Below are experts of layer 10 (counted from 0) of a mixture-of-experts language model. Rows are named router (the router's row for the expert), up (a neuron's input weights, with its number), down (a neuron's output weights, with its number) and show model dimensions 256-383. Each number is 200 + 30 x the weight over its row's rms, rounded and kept within 0 to 999.
After each expert's rows: "mostly gets" lists some tokens that are sent to it at least half of the time; "gets" lists some tokens that make up at least twice as much of what it gets as of all text. This comes from a sample of Wikipedia text that the model never trained on. Tokens count by the router's weight.

# expert 18
router,200,208,225,200,198,195,231,191,205,192,156,194,184,197,203,186,200,209,185,228,208,227,214,210,210,226,193,193,119,232,180,194,140,225,168,215,189,202,151,178,205,199,198,196,206,192,158,176,206,217,191,189,213,162,212,219,213,229,209,187,179,214,191,202,129,215,181,198,220,180,207,69,256,184,192,198,183,211,200,209,199,214,268,204,206,178,216,212,269,202,91,208,162,134,204,172,271,172,156,195,187,169,193,197,192,199,202,186,178,216,180,74,199,215,183,207,201,222,167,198,198,179,237,226,194,195,210,292
up0,230,196,183,234,180,238,165,217,176,174,253,205,216,216,181,211,239,187,235,227,212,189,195,174,254,194,197,203,211,190,218,157,197,172,232,194,194,213,203,180,212,196,158,262,156,156,163,174,213,168,181,157,205,220,194,208,191,179,162,245,183,197,168,214,198,181,185,174,191,234,191,257,225,250,258,139,177,194,183,181,182,199,227,232,156,183,213,184,217,202,191,210,173,212,251,261,204,193,151,208,246,212,192,254,264,202,199,180,208,200,210,222,259,159,216,161,152,222,258,213,181,250,199,203,176,241,217,202
down0,217,164,134,185,248,218,211,226,214,196,188,198,168,182,206,173,108,259,192,212,179,163,173,197,151,180,167,203,174,134,183,176,221,190,152,200,216,224,111,174,169,208,217,193,188,230,220,178,205,199,249,176,156,188,160,211,191,216,188,172,205,197,212,246,218,204,209,169,238,205,178,134,216,176,195,209,199,154,182,156,210,158,202,219,210,187,214,212,210,191,179,213,170,195,215,202,189,182,222,277,194,178,231,203,172,201,221,236,233,195,230,188,257,215,172,192,220,207,249,204,245,185,189,184,194,208,160,199
mostly gets: " Communist", " Bob", " same", "phone", " Tony", " original"
gets: " the", " of", " in", " a", " at", " same"

# expert 39
router,189,204,173,149,191,210,187,192,193,228,190,196,195,201,198,189,194,226,196,255,193,220,200,206,247,127,196,219,164,216,198,198,118,197,180,280,191,206,173,198,180,181,201,187,162,198,161,177,210,212,172,226,189,191,190,202,220,219,199,200,155,196,200,201,187,198,181,214,207,241,207,131,169,213,199,225,193,190,205,196,152,206,225,208,205,288,219,227,246,163,180,207,162,170,211,202,238,146,198,196,173,208,206,113,191,181,201,160,202,181,215,178,174,137,100,203,187,201,201,194,214,211,238,168,245,194,177,167
up1,147,211,218,167,174,197,149,215,249,188,216,208,128,165,214,233,204,181,217,226,176,241,217,190,178,259,206,193,230,189,245,170,223,154,169,204,206,181,131,230,160,208,190,197,180,168,193,160,217,181,261,249,171,204,146,156,260,119,192,196,213,203,271,178,184,184,220,149,229,218,221,223,182,221,213,205,221,152,206,202,157,213,187,212,201,175,193,177,151,198,219,210,228,183,204,130,183,214,220,270,195,238,222,214,165,203,217,219,200,226,197,170,199,194,180,221,230,198,196,216,179,197,225,198,234,160,191,212
down1,215,240,224,168,168,202,250,166,162,187,140,222,162,252,178,165,176,188,184,209,241,274,204,255,181,218,213,236,198,218,198,234,214,230,196,197,182,199,138,190,196,186,196,184,174,194,175,215,214,188,222,216,187,219,234,224,208,220,209,172,145,221,190,204,194,233,217,204,218,177,261,206,227,187,190,202,181,210,196,226,155,142,216,161,138,182,192,217,161,186,262,177,149,201,191,192,228,208,186,205,185,183,197,247,210,203,208,189,216,172,211,156,157,226,210,170,228,201,152,249,242,231,213,219,230,237,179,178
mostly gets: " father", " Spouse", " pay", " chief", " mother", " Tar"
gets: "s", "'", " on", " his", " de", " her"

# expert 27
router,201,166,202,196,214,202,205,197,194,214,245,202,188,209,213,191,205,228,196,282,212,232,200,194,223,228,201,219,198,211,213,191,175,205,174,229,208,194,231,207,182,237,209,192,168,206,196,185,181,212,128,207,202,212,204,186,214,192,207,202,170,200,161,182,234,214,160,207,199,251,214,149,186,196,188,199,184,208,161,215,180,222,227,223,200,270,209,193,265,249,231,210,236,121,223,202,198,153,222,196,176,191,192,157,153,205,207,183,329,178,260,260,191,188,174,200,191,200,183,201,198,262,299,164,251,204,169,214
up0,207,191,152,197,199,208,183,163,201,235,192,184,181,196,218,154,188,210,198,149,218,185,235,230,212,173,202,200,244,192,206,232,146,214,223,219,175,207,206,209,199,219,187,143,205,178,165,226,176,193,211,264,217,151,181,184,199,199,176,223,174,239,200,233,201,262,160,269,223,185,210,153,245,202,213,244,219,164,262,210,174,161,246,222,194,232,204,152,178,220,201,243,249,196,216,186,201,211,138,178,181,149,196,171,221,224,204,214,241,209,203,184,163,183,181,202,204,219,196,157,239,228,191,172,215,197,230,229
down0,219,199,222,234,148,248,213,181,212,191,178,200,231,166,187,258,260,203,173,247,189,213,170,171,213,199,204,189,184,182,165,201,212,220,174,249,180,159,199,157,191,236,193,250,242,220,206,249,242,244,160,174,186,225,226,187,203,195,184,200,179,211,250,247,220,184,150,166,182,262,172,215,147,183,240,198,211,163,220,167,173,167,223,214,176,152,169,225,237,162,211,190,179,191,150,170,219,234,204,200,237,147,245,205,193,234,158,241,182,170,218,232,194,211,211,211,237,168,192,221,197,219,205,156,167,235,181,184
mostly gets: " DF", " Ret", "ร", " Socorro", " Toyota", " 0.2"
gets: " |", " 1", " 0", ";", " km", " 2"

# expert 13
router,209,190,176,156,182,206,139,191,195,210,170,197,207,221,202,197,197,250,192,212,155,207,214,205,114,210,203,203,207,225,164,214,174,199,187,175,190,194,211,206,207,156,218,201,191,197,181,234,228,249,174,200,227,213,228,200,215,178,199,196,150,195,163,159,221,219,213,221,196,241,175,197,239,189,209,227,198,212,217,201,188,200,199,216,208,212,218,254,236,249,277,202,125,168,171,206,123,147,187,224,179,174,213,253,200,191,215,204,218,196,228,148,220,202,230,200,180,205,231,190,201,77,175,176,211,191,148,195
up0,172,245,234,115,236,224,194,139,207,256,219,199,166,251,213,188,164,187,231,185,189,225,209,233,202,205,213,217,216,196,178,170,176,238,180,190,159,185,228,154,207,116,202,201,194,224,193,182,233,188,166,210,188,191,215,146,259,201,203,179,202,192,150,206,217,257,221,221,208,183,169,220,187,175,192,174,193,177,153,295,177,222,152,182,202,206,195,218,180,206,207,215,124,176,182,192,177,199,191,202,165,161,215,196,240,150,203,213,215,183,207,208,216,129,218,245,219,195,209,208,284,111,217,140,200,211,209,188
down0,176,245,136,217,209,202,252,216,237,200,181,205,208,142,196,214,201,208,170,212,200,161,169,239,171,200,181,232,175,155,172,225,223,173,198,168,163,220,207,167,138,203,148,183,158,198,209,191,153,206,269,186,193,248,202,157,237,249,171,162,206,205,124,241,209,189,230,186,230,167,237,160,232,209,185,171,160,208,140,166,160,158,168,187,243,177,168,210,158,217,207,217,275,202,202,217,216,230,246,175,222,187,186,250,160,224,184,145,200,172,209,219,200,227,182,183,247,201,220,208,166,163,193,135,186,215,165,175
mostly gets: " median", "%", " Sand", "ound", "uff", " Mer"
gets: "\n", " (", "|", " D", " It", "/"

# expert 8
router,219,190,192,185,208,223,195,185,196,200,182,202,202,209,218,193,200,225,199,136,198,198,207,205,202,211,197,212,227,260,210,191,158,215,190,166,205,163,172,201,203,208,208,205,244,199,190,198,189,167,205,217,201,213,200,197,195,191,192,197,157,207,188,200,228,199,164,198,204,206,200,142,202,196,190,202,193,196,202,217,223,208,221,233,192,161,225,200,264,170,153,205,295,192,185,192,171,118,222,205,139,196,163,160,171,183,202,177,320,100,207,177,188,92,249,206,199,205,182,195,195,133,328,273,228,195,182,258
up0,202,201,203,169,239,237,182,160,171,261,170,210,181,248,250,175,187,215,172,210,256,213,230,189,223,167,248,220,222,197,220,179,149,175,203,193,142,192,136,192,214,216,206,214,182,234,167,184,209,177,258,192,178,180,182,210,260,180,212,128,166,194,211,194,233,200,157,218,242,146,108,190,189,167,128,211,174,194,177,202,186,195,222,213,183,238,223,171,237,187,152,259,179,194,161,216,223,174,244,190,193,270,207,166,241,140,207,206,185,193,185,196,164,197,182,210,160,195,167,202,213,216,191,144,215,187,214,203
down0,215,188,222,191,242,195,179,154,207,238,180,151,214,215,272,200,190,186,173,193,224,227,179,222,125,142,205,215,202,184,187,203,203,164,174,166,200,235,189,254,222,147,208,182,218,180,217,180,227,183,245,214,174,171,171,200,197,193,195,179,174,189,168,138,174,243,269,273,189,178,174,238,264,205,206,203,169,180,212,222,211,222,174,157,241,221,211,211,238,182,192,178,212,205,229,165,233,165,212,167,190,126,202,156,215,195,241,208,193,182,218,175,221,203,216,256,230,172,259,187,217,181,160,253,232,239,184,216
mostly gets: " JPL", " 0", "Lab", " Rev", " Sal", " Con"
gets: " 0", " 1", " ", " 3", "a", "ia"

# expert 19
router,203,184,200,153,195,202,215,203,214,198,213,194,207,196,199,197,210,249,214,181,246,206,203,200,189,174,200,198,208,232,191,209,194,203,234,242,188,190,268,134,204,200,197,202,222,201,202,187,197,213,151,201,218,118,202,196,200,121,209,202,234,197,234,184,187,183,169,201,200,243,191,301,156,202,191,207,201,184,181,195,227,197,166,210,195,172,185,142,124,154,203,194,244,192,163,210,178,256,168,199,205,206,173,155,202,200,200,261,196,239,235,123,201,171,205,201,186,179,135,210,215,212,93,211,192,188,238,148
up1,211,222,251,175,227,170,172,164,215,170,198,188,162,234,187,170,206,231,166,208,152,203,211,231,205,237,227,211,186,219,179,199,184,191,211,166,210,136,147,152,239,128,246,171,164,215,216,214,186,218,192,221,217,155,261,173,218,220,235,221,216,215,170,221,169,243,262,253,207,220,181,142,205,240,182,168,246,210,220,173,203,154,228,203,189,212,215,169,215,153,185,142,204,239,201,188,218,192,219,207,190,141,230,188,222,245,209,235,192,204,162,224,194,200,245,191,159,245,219,207,196,200,231,187,171,221,212,243
down1,179,186,180,190,179,243,205,179,210,193,181,227,210,168,149,228,242,211,199,231,204,185,209,188,188,218,203,250,206,208,240,233,186,176,157,232,185,193,153,230,173,164,156,228,153,219,203,218,230,191,191,212,245,245,231,228,242,196,204,207,224,188,205,218,172,184,198,180,172,207,184,174,238,167,212,205,188,218,204,218,209,174,285,212,157,234,195,193,198,177,188,250,252,210,200,210,171,233,235,185,137,173,235,217,207,200,210,286,195,179,127,216,194,267,188,208,186,192,187,177,186,190,192,218,202,193,160,191
mostly gets: " Nominated", "elected", " Won", " yards", " awards", " earned"
gets: " |", ")", " 10", " 5", " won", " 11"

# expert 37
router,208,180,247,193,206,216,211,192,216,194,215,203,190,196,195,212,185,204,186,259,168,219,202,209,200,152,204,203,178,206,189,201,200,213,162,139,219,203,168,206,193,173,200,212,162,198,200,211,184,224,69,172,185,224,163,162,212,258,199,193,180,192,258,206,145,214,245,197,205,183,213,53,206,188,183,206,190,205,212,182,235,210,233,199,188,278,231,216,243,175,160,211,191,169,209,184,123,180,189,203,129,197,140,179,174,215,191,130,234,185,164,162,186,180,218,198,192,207,186,186,191,232,297,217,264,191,254,168
up1,219,194,195,200,247,279,165,179,216,191,230,195,170,240,244,187,231,184,163,168,219,221,226,213,190,225,221,225,183,232,205,244,155,238,205,192,162,187,151,216,210,202,279,208,241,220,214,196,200,201,174,209,266,176,243,170,230,191,195,210,245,245,187,247,243,148,162,228,252,146,202,166,187,216,173,215,186,175,165,255,265,204,228,190,181,167,179,200,160,209,225,240,195,174,228,198,164,179,209,243,170,182,222,205,209,185,208,264,193,224,212,257,228,193,235,274,188,234,187,199,262,201,210,221,178,197,232,184
down1,177,149,202,129,222,230,175,232,247,213,183,188,193,192,183,107,172,229,205,211,260,212,185,184,213,188,162,249,193,221,177,207,167,242,188,190,159,172,168,214,196,157,162,227,181,163,171,181,207,204,193,233,233,163,188,199,234,161,198,193,177,197,208,176,172,218,184,181,199,119,183,144,215,181,157,228,217,222,165,140,246,209,221,187,266,222,212,233,235,229,219,210,230,191,198,217,171,199,223,242,245,145,178,194,165,152,217,212,222,228,201,153,191,217,183,188,197,180,240,193,209,215,221,169,197,193,201,158
mostly gets: " Kim", " ARG", " Died", " FRA", " Ri", " Mont"
gets: " (", "-", "–", "age", "f", "a"

# expert 29
router,214,196,220,234,207,190,260,191,218,221,208,202,183,195,199,190,185,189,212,170,165,168,219,211,200,204,195,207,229,205,167,195,195,202,209,166,191,192,312,206,264,214,202,194,224,202,203,207,238,196,200,232,176,243,169,190,198,209,217,182,260,194,278,204,200,182,161,188,199,225,181,152,189,186,182,189,215,199,212,189,225,232,256,188,188,276,182,168,332,168,187,201,164,198,193,192,205,133,208,198,198,218,205,222,187,199,199,248,268,197,207,182,174,231,263,199,185,207,198,186,219,162,259,233,221,182,210,316
up0,150,206,194,149,182,205,187,178,232,218,195,205,180,150,220,161,200,172,200,187,201,212,194,216,191,242,230,208,206,181,179,180,192,166,191,172,207,174,135,182,199,191,217,200,183,225,217,178,164,162,236,235,174,207,187,235,184,202,197,185,224,278,184,198,201,194,190,200,219,212,180,243,219,228,189,195,234,238,227,209,119,193,180,227,144,196,219,183,133,202,185,244,226,213,184,193,192,181,188,208,177,174,165,163,219,145,225,214,240,241,191,210,202,206,273,189,127,178,135,170,276,184,224,196,180,178,172,222
down0,191,178,236,222,178,194,212,223,187,138,177,208,219,209,130,231,197,203,192,211,170,206,184,270,197,213,169,264,249,211,226,196,164,162,250,178,252,143,240,236,203,184,180,216,181,221,215,159,225,166,136,185,227,233,223,225,167,180,179,134,202,214,208,234,197,181,219,186,223,258,246,250,202,181,198,195,233,243,180,216,231,224,159,170,208,228,187,164,235,203,201,184,209,201,169,218,198,234,193,200,210,269,187,225,164,208,173,194,203,147,190,229,195,192,211,172,202,225,187,223,239,239,148,246,187,214,250,227
mostly gets: " %", "Source", "elected", "|---|---|---|", "š", " Vi"
gets: "\n", " ", "|", " %", " —", " N"

# expert 43
router,191,197,187,200,205,214,184,186,207,231,201,202,190,205,202,194,188,237,195,100,256,201,210,196,202,205,203,222,261,215,220,213,151,183,201,193,215,182,199,224,213,213,192,194,198,213,240,189,229,246,191,225,242,241,139,224,188,191,207,196,205,203,209,194,261,206,164,217,191,197,177,142,245,194,208,198,188,194,176,217,206,187,223,207,186,248,223,167,236,181,226,199,194,177,185,167,147,204,195,209,169,161,182,135,201,179,205,245,343,237,242,260,187,210,221,197,193,208,209,209,210,98,312,179,162,184,150,192
up1,134,207,282,205,221,199,209,212,217,258,202,201,189,176,223,184,163,167,164,241,236,197,193,251,219,175,202,201,142,218,180,228,175,248,207,200,194,238,182,160,261,104,229,78,220,246,246,242,191,201,229,174,252,182,187,157,185,154,202,192,196,244,198,204,236,193,213,248,226,205,240,229,239,199,186,201,205,166,183,216,210,244,183,172,260,211,149,180,187,245,193,235,172,149,165,211,206,193,200,218,232,218,178,213,263,203,229,235,211,193,216,138,202,233,204,262,208,226,163,201,186,202,202,180,250,226,184,229
down1,213,172,162,162,189,199,225,227,207,175,160,213,207,209,118,225,147,152,180,218,224,233,165,234,249,220,193,236,202,206,204,189,171,217,191,193,240,263,205,169,166,178,224,236,187,162,158,180,185,167,207,166,233,153,231,166,202,158,233,218,167,173,205,243,168,187,211,205,234,255,196,206,173,219,229,186,162,213,217,191,237,221,180,170,212,222,227,210,151,189,168,249,230,249,161,201,231,192,200,180,214,161,180,158,215,240,170,165,178,197,221,211,153,200,219,184,189,197,201,112,197,174,244,233,231,245,200,214
mostly gets: " been", " got", " still", " soon", " while", " when"
gets: " was", "s", " were", " and", " been", " which"

# expert 42
router,185,198,248,176,208,168,194,208,202,215,215,193,196,214,207,194,194,184,209,163,219,226,184,200,198,229,202,207,408,174,208,285,208,197,194,212,205,192,218,194,200,166,206,193,194,200,204,219,204,217,166,196,250,128,206,192,218,168,235,200,231,221,307,206,134,205,186,214,197,237,208,219,238,199,197,210,184,179,141,203,169,224,169,233,198,224,202,226,99,261,289,198,217,201,174,209,229,208,205,208,181,185,197,139,189,193,192,256,224,193,221,222,188,237,195,188,192,207,227,175,215,237,249,254,188,189,184,136
up1,172,208,200,195,224,223,186,239,224,202,210,238,210,175,157,233,234,181,221,171,194,219,203,128,185,229,149,136,151,203,228,153,198,152,243,169,183,241,266,224,253,205,209,197,216,182,176,222,202,195,186,174,135,199,184,223,178,222,195,189,212,136,178,224,200,183,235,149,169,225,209,227,158,221,191,180,162,191,207,172,229,192,173,180,258,182,136,219,224,165,199,187,213,248,194,268,250,187,215,224,209,196,155,199,181,183,197,172,228,228,148,210,219,174,237,157,207,214,209,247,156,240,214,189,221,221,269,240
down1,225,153,205,233,215,216,188,214,167,142,199,146,145,189,199,217,127,182,162,145,191,213,229,199,222,221,206,198,221,223,176,184,200,194,167,232,190,210,166,211,166,155,223,158,200,176,206,189,188,176,241,200,186,154,188,174,245,203,216,186,161,236,226,179,209,209,217,210,222,152,200,105,241,172,140,208,192,188,193,169,215,200,206,158,207,188,178,219,192,191,203,165,201,170,195,229,172,182,209,247,193,155,165,215,209,203,248,202,176,211,209,196,235,159,206,197,236,206,238,161,226,211,167,205,175,192,176,201
mostly gets: " Elected", " eventually", " injured", " him", " decided", " ..."
gets: ".", " he", " He", " but", " to", " was"

# expert 7
router,193,185,225,153,195,228,204,216,212,233,220,195,191,203,203,197,168,264,185,147,178,178,193,195,246,189,196,209,182,196,151,234,189,195,178,197,186,196,177,175,227,175,196,194,225,205,181,203,262,178,58,202,263,150,148,216,208,122,206,210,227,213,281,193,205,198,174,205,209,198,201,224,192,192,197,205,189,188,158,211,209,239,153,222,174,217,226,146,141,207,205,215,110,226,165,207,216,192,224,214,190,172,198,206,217,183,191,212,333,179,181,171,207,203,223,202,203,204,213,195,207,165,160,280,232,184,182,178
up1,200,198,242,187,227,166,212,191,207,230,175,175,181,263,186,167,215,157,192,229,208,249,192,244,208,221,179,196,214,196,179,206,234,241,195,203,185,164,201,220,253,210,230,115,156,190,245,213,223,190,180,187,184,172,186,175,206,207,218,168,188,227,180,196,200,180,243,232,253,163,182,201,175,186,167,260,196,200,181,222,176,158,178,213,208,189,171,225,168,204,210,178,178,187,200,185,200,186,195,219,183,174,235,195,212,212,202,217,271,170,193,181,185,219,213,233,219,224,220,155,214,164,161,210,235,166,208,239
down1,203,190,183,209,231,199,154,190,218,229,137,214,184,190,174,198,255,183,226,181,191,237,127,180,164,146,180,212,181,205,199,245,207,233,145,176,214,229,188,218,220,179,253,173,200,139,170,201,207,256,287,250,199,232,216,194,163,206,207,170,213,176,225,231,254,208,174,182,179,169,214,193,200,191,168,197,187,191,229,164,176,189,217,218,208,172,215,245,194,219,266,246,302,198,156,208,172,183,221,224,189,169,223,182,216,171,193,189,192,192,212,214,210,225,236,180,162,178,155,195,220,198,241,233,182,169,196,197
mostly gets: " despite", " police", " love", " fire", " thought", " told"
gets: ".", "s", " and", " that", "'", " but"

# expert 3
router,193,191,189,181,199,248,207,176,210,206,190,189,188,223,206,194,196,245,197,216,199,242,200,212,126,191,212,172,225,213,183,256,203,214,226,216,176,200,202,153,175,210,211,178,211,201,220,201,167,211,235,166,184,96,173,212,214,173,208,199,206,191,253,189,210,237,198,205,216,229,201,140,222,188,188,205,226,200,162,216,186,202,235,178,202,240,205,210,124,173,184,214,199,180,222,201,217,193,211,207,154,221,200,176,171,208,198,284,180,229,230,141,197,227,196,195,210,220,187,199,195,234,192,202,156,194,207,275
up1,161,253,174,235,186,254,242,204,267,211,180,214,200,243,246,206,157,208,239,198,213,209,180,206,215,210,210,236,208,178,193,128,172,217,240,214,191,174,217,206,157,231,192,187,202,192,196,206,198,165,252,172,250,186,246,161,172,139,163,161,203,222,245,204,202,173,262,190,209,216,185,136,237,169,154,176,272,230,250,180,156,243,186,152,123,250,187,225,216,130,212,194,185,216,188,167,196,221,197,262,177,185,179,146,215,177,231,146,209,240,184,217,189,203,233,208,160,224,142,207,203,157,230,176,172,199,179,222
down1,207,196,216,250,201,212,193,184,196,169,197,195,194,200,151,243,163,197,237,190,163,214,183,120,208,193,190,215,240,208,181,267,253,228,251,232,161,170,229,195,207,207,171,178,214,199,181,133,185,196,177,191,193,179,213,234,227,202,249,245,179,221,183,159,186,156,207,182,158,211,222,136,225,200,175,206,222,194,217,173,226,212,204,212,253,222,180,239,212,247,162,216,211,188,230,272,191,179,206,207,177,150,165,223,253,229,173,223,203,126,228,205,201,217,173,204,173,196,171,166,193,222,202,227,152,181,129,116
mostly gets: "|---|", "ə", " non", " Ž", "John", "Ha"
gets: "|", "-", " \"", " 2", " 30", "|---|"

# expert 12
router,198,196,226,189,215,212,202,187,202,194,176,199,227,214,222,190,200,208,202,163,197,206,212,214,225,203,208,203,319,142,195,287,146,201,194,128,184,201,217,267,198,198,206,188,205,209,211,194,215,208,257,167,277,191,209,179,200,172,206,185,223,196,219,197,205,203,186,225,201,182,190,152,240,204,197,213,210,192,169,206,207,219,199,228,185,254,218,237,191,241,286,223,231,240,179,192,165,209,191,217,180,181,211,298,167,191,203,292,242,206,199,242,189,242,330,202,176,223,212,193,195,249,210,183,211,182,126,185
up0,255,175,169,212,236,212,210,212,189,151,238,194,246,186,199,242,178,233,239,138,251,164,184,165,173,185,178,209,240,126,163,199,219,202,209,193,201,260,190,148,178,215,159,235,266,178,204,170,165,167,270,203,235,175,217,234,220,164,198,258,188,220,201,193,202,123,214,165,149,159,219,186,197,217,179,162,216,192,219,156,210,258,171,228,204,226,169,182,128,196,172,205,197,233,224,153,199,162,170,173,157,188,235,175,147,188,175,221,186,166,165,217,160,237,138,144,247,191,184,201,176,143,146,203,217,221,210,196
down0,216,221,219,239,225,195,212,197,180,210,161,221,207,192,191,151,149,176,227,174,174,177,267,194,172,186,192,133,210,217,197,263,224,176,192,207,173,255,185,208,193,187,208,207,183,202,129,222,189,221,176,191,200,228,263,222,193,251,213,174,207,198,173,161,192,213,244,215,188,226,216,217,168,164,163,216,207,195,233,257,245,224,175,235,161,174,184,200,211,192,207,237,190,201,195,155,285,136,140,218,155,221,212,214,181,171,174,152,200,171,181,198,179,259,165,247,243,155,193,232,201,214,185,211,164,185,183,207
mostly gets: " murder", " Its", " land", " defendant", " trial", " house"
gets: " the", " a", " The", " and", " for", " in"

# expert 31
router,194,201,201,134,213,203,187,202,211,197,187,197,208,203,197,186,179,180,192,205,231,206,210,215,222,199,202,227,235,187,204,164,163,200,168,187,210,178,260,212,214,193,201,203,131,203,198,213,250,184,179,256,187,270,198,214,203,175,187,167,169,207,191,186,256,203,201,212,196,217,185,142,219,192,206,198,198,189,169,209,186,191,200,223,198,201,220,212,298,265,249,176,119,211,189,186,222,153,160,220,181,182,230,180,204,198,205,192,350,192,210,273,209,217,276,204,191,230,209,193,200,130,194,149,229,172,39,183
up0,143,236,204,203,186,232,228,232,236,129,231,190,229,179,163,287,182,186,163,226,141,195,177,236,186,157,175,178,196,192,193,146,180,184,157,161,227,214,201,209,154,195,181,262,149,170,200,233,233,202,189,214,234,208,236,203,158,231,192,168,203,163,172,227,225,169,168,175,171,228,217,212,214,190,213,164,246,185,152,196,186,166,160,157,165,209,228,204,214,212,171,170,182,238,191,194,234,252,168,215,235,184,180,237,195,247,194,203,144,202,140,145,222,239,241,151,222,225,223,238,170,185,145,234,165,224,184,225
down0,261,167,174,161,220,169,237,203,215,220,211,210,236,244,152,174,165,153,202,150,215,235,220,179,174,193,224,206,217,171,216,246,161,175,157,168,205,232,114,207,139,198,211,254,181,168,175,171,247,151,208,157,196,224,203,179,198,183,198,197,210,211,163,222,222,193,189,220,148,146,203,138,213,218,238,232,179,229,224,225,219,196,192,197,184,182,175,213,193,190,223,212,185,190,247,208,200,210,179,229,211,171,172,239,245,186,129,221,210,162,187,268,204,211,182,171,231,189,247,177,204,243,189,202,167,257,231,222
mostly gets: " David", " Ad", " Steven", " Mac", " sexual", " Hong"
gets: " the", " a", " The", "S", " •", "c"

# expert 35
router,197,189,210,214,191,211,229,187,193,200,193,181,199,199,208,205,202,221,202,190,146,172,205,214,192,180,211,186,154,230,210,239,200,203,212,251,161,201,259,199,187,218,195,189,201,202,191,201,189,218,172,240,219,168,135,205,207,179,185,189,226,206,203,206,152,185,174,182,221,224,190,244,98,198,204,202,203,203,175,197,182,193,203,188,184,194,207,212,155,180,176,182,314,183,166,208,98,93,169,201,221,219,212,121,154,206,228,183,170,177,176,150,190,200,156,206,200,184,183,207,206,186,146,244,246,196,184,231
up0,217,183,213,261,197,226,171,218,208,171,215,154,159,173,217,269,225,214,213,193,221,185,231,226,177,147,193,176,176,212,250,258,175,184,216,151,117,196,154,149,190,217,203,224,135,203,222,177,198,253,243,212,153,236,171,204,203,208,197,206,206,184,169,187,188,168,156,182,171,204,222,242,225,200,171,158,189,239,193,227,180,189,237,198,232,213,175,172,246,216,164,227,154,170,256,217,227,171,157,178,203,189,185,210,191,192,146,200,243,168,193,268,241,223,180,202,205,184,208,193,197,253,229,141,217,215,166,210
down0,230,211,202,183,194,201,225,196,200,214,258,191,165,191,185,146,116,183,196,149,179,215,226,198,234,188,197,200,201,164,174,187,188,206,144,192,179,196,132,178,171,231,198,184,205,195,228,203,209,174,222,220,166,192,175,176,189,175,167,195,202,117,171,223,153,211,203,180,182,192,200,131,132,158,219,166,168,201,165,227,184,130,180,189,165,161,199,224,203,181,221,170,182,195,237,183,185,184,161,269,152,188,211,191,168,210,203,251,183,205,214,199,191,218,256,200,224,200,179,192,236,206,238,192,187,212,201,214
mostly gets: " Episode", " Insect", " German", " command", " kW", " Am"
gets: " the", " a", " ==", "==", " their", " The"

# expert 0
router,205,201,211,189,217,137,215,194,214,201,209,186,198,204,201,205,198,215,182,221,145,210,224,209,183,202,193,193,216,225,172,285,247,187,190,215,172,220,188,266,217,164,186,192,194,197,199,234,214,230,154,248,221,211,180,212,177,155,203,175,269,215,241,219,170,186,220,212,214,233,191,221,257,200,190,211,198,201,184,226,206,198,159,226,190,225,213,192,193,196,152,224,200,171,188,200,196,118,206,201,196,231,177,268,167,182,204,179,151,218,206,175,206,224,293,210,212,220,186,191,201,203,184,266,235,186,158,156
up1,182,194,170,173,208,151,177,199,200,212,205,187,171,184,216,198,235,214,187,185,191,149,204,192,177,230,244,165,211,240,206,230,219,239,244,194,182,160,202,258,210,188,219,169,230,191,234,233,197,176,209,200,218,231,175,157,176,246,227,192,189,231,246,185,181,275,214,203,190,211,192,152,179,167,154,238,230,175,181,241,234,234,229,207,187,143,223,183,192,222,186,235,179,225,227,188,210,169,170,223,230,226,206,131,235,189,213,250,211,208,200,203,186,243,220,206,146,228,173,160,186,249,179,171,179,249,220,194
down1,250,199,174,132,229,226,198,202,252,219,173,206,207,220,198,183,207,164,248,166,192,237,233,230,162,165,153,201,250,227,171,206,196,200,227,193,218,158,178,171,199,191,227,148,195,220,194,255,244,200,238,202,177,159,245,191,184,215,201,191,154,163,171,205,182,179,220,213,235,176,176,168,245,247,220,216,201,145,242,189,191,143,222,192,187,143,224,200,197,211,205,249,216,166,213,184,199,256,231,235,147,188,195,189,253,181,224,213,245,180,246,163,200,190,235,211,206,243,208,224,174,191,207,191,183,203,202,284
mostly gets: " arrived", " By", " technical", " Name", "At", " Port"
gets: " to", " by", ":", " from", " at", " until"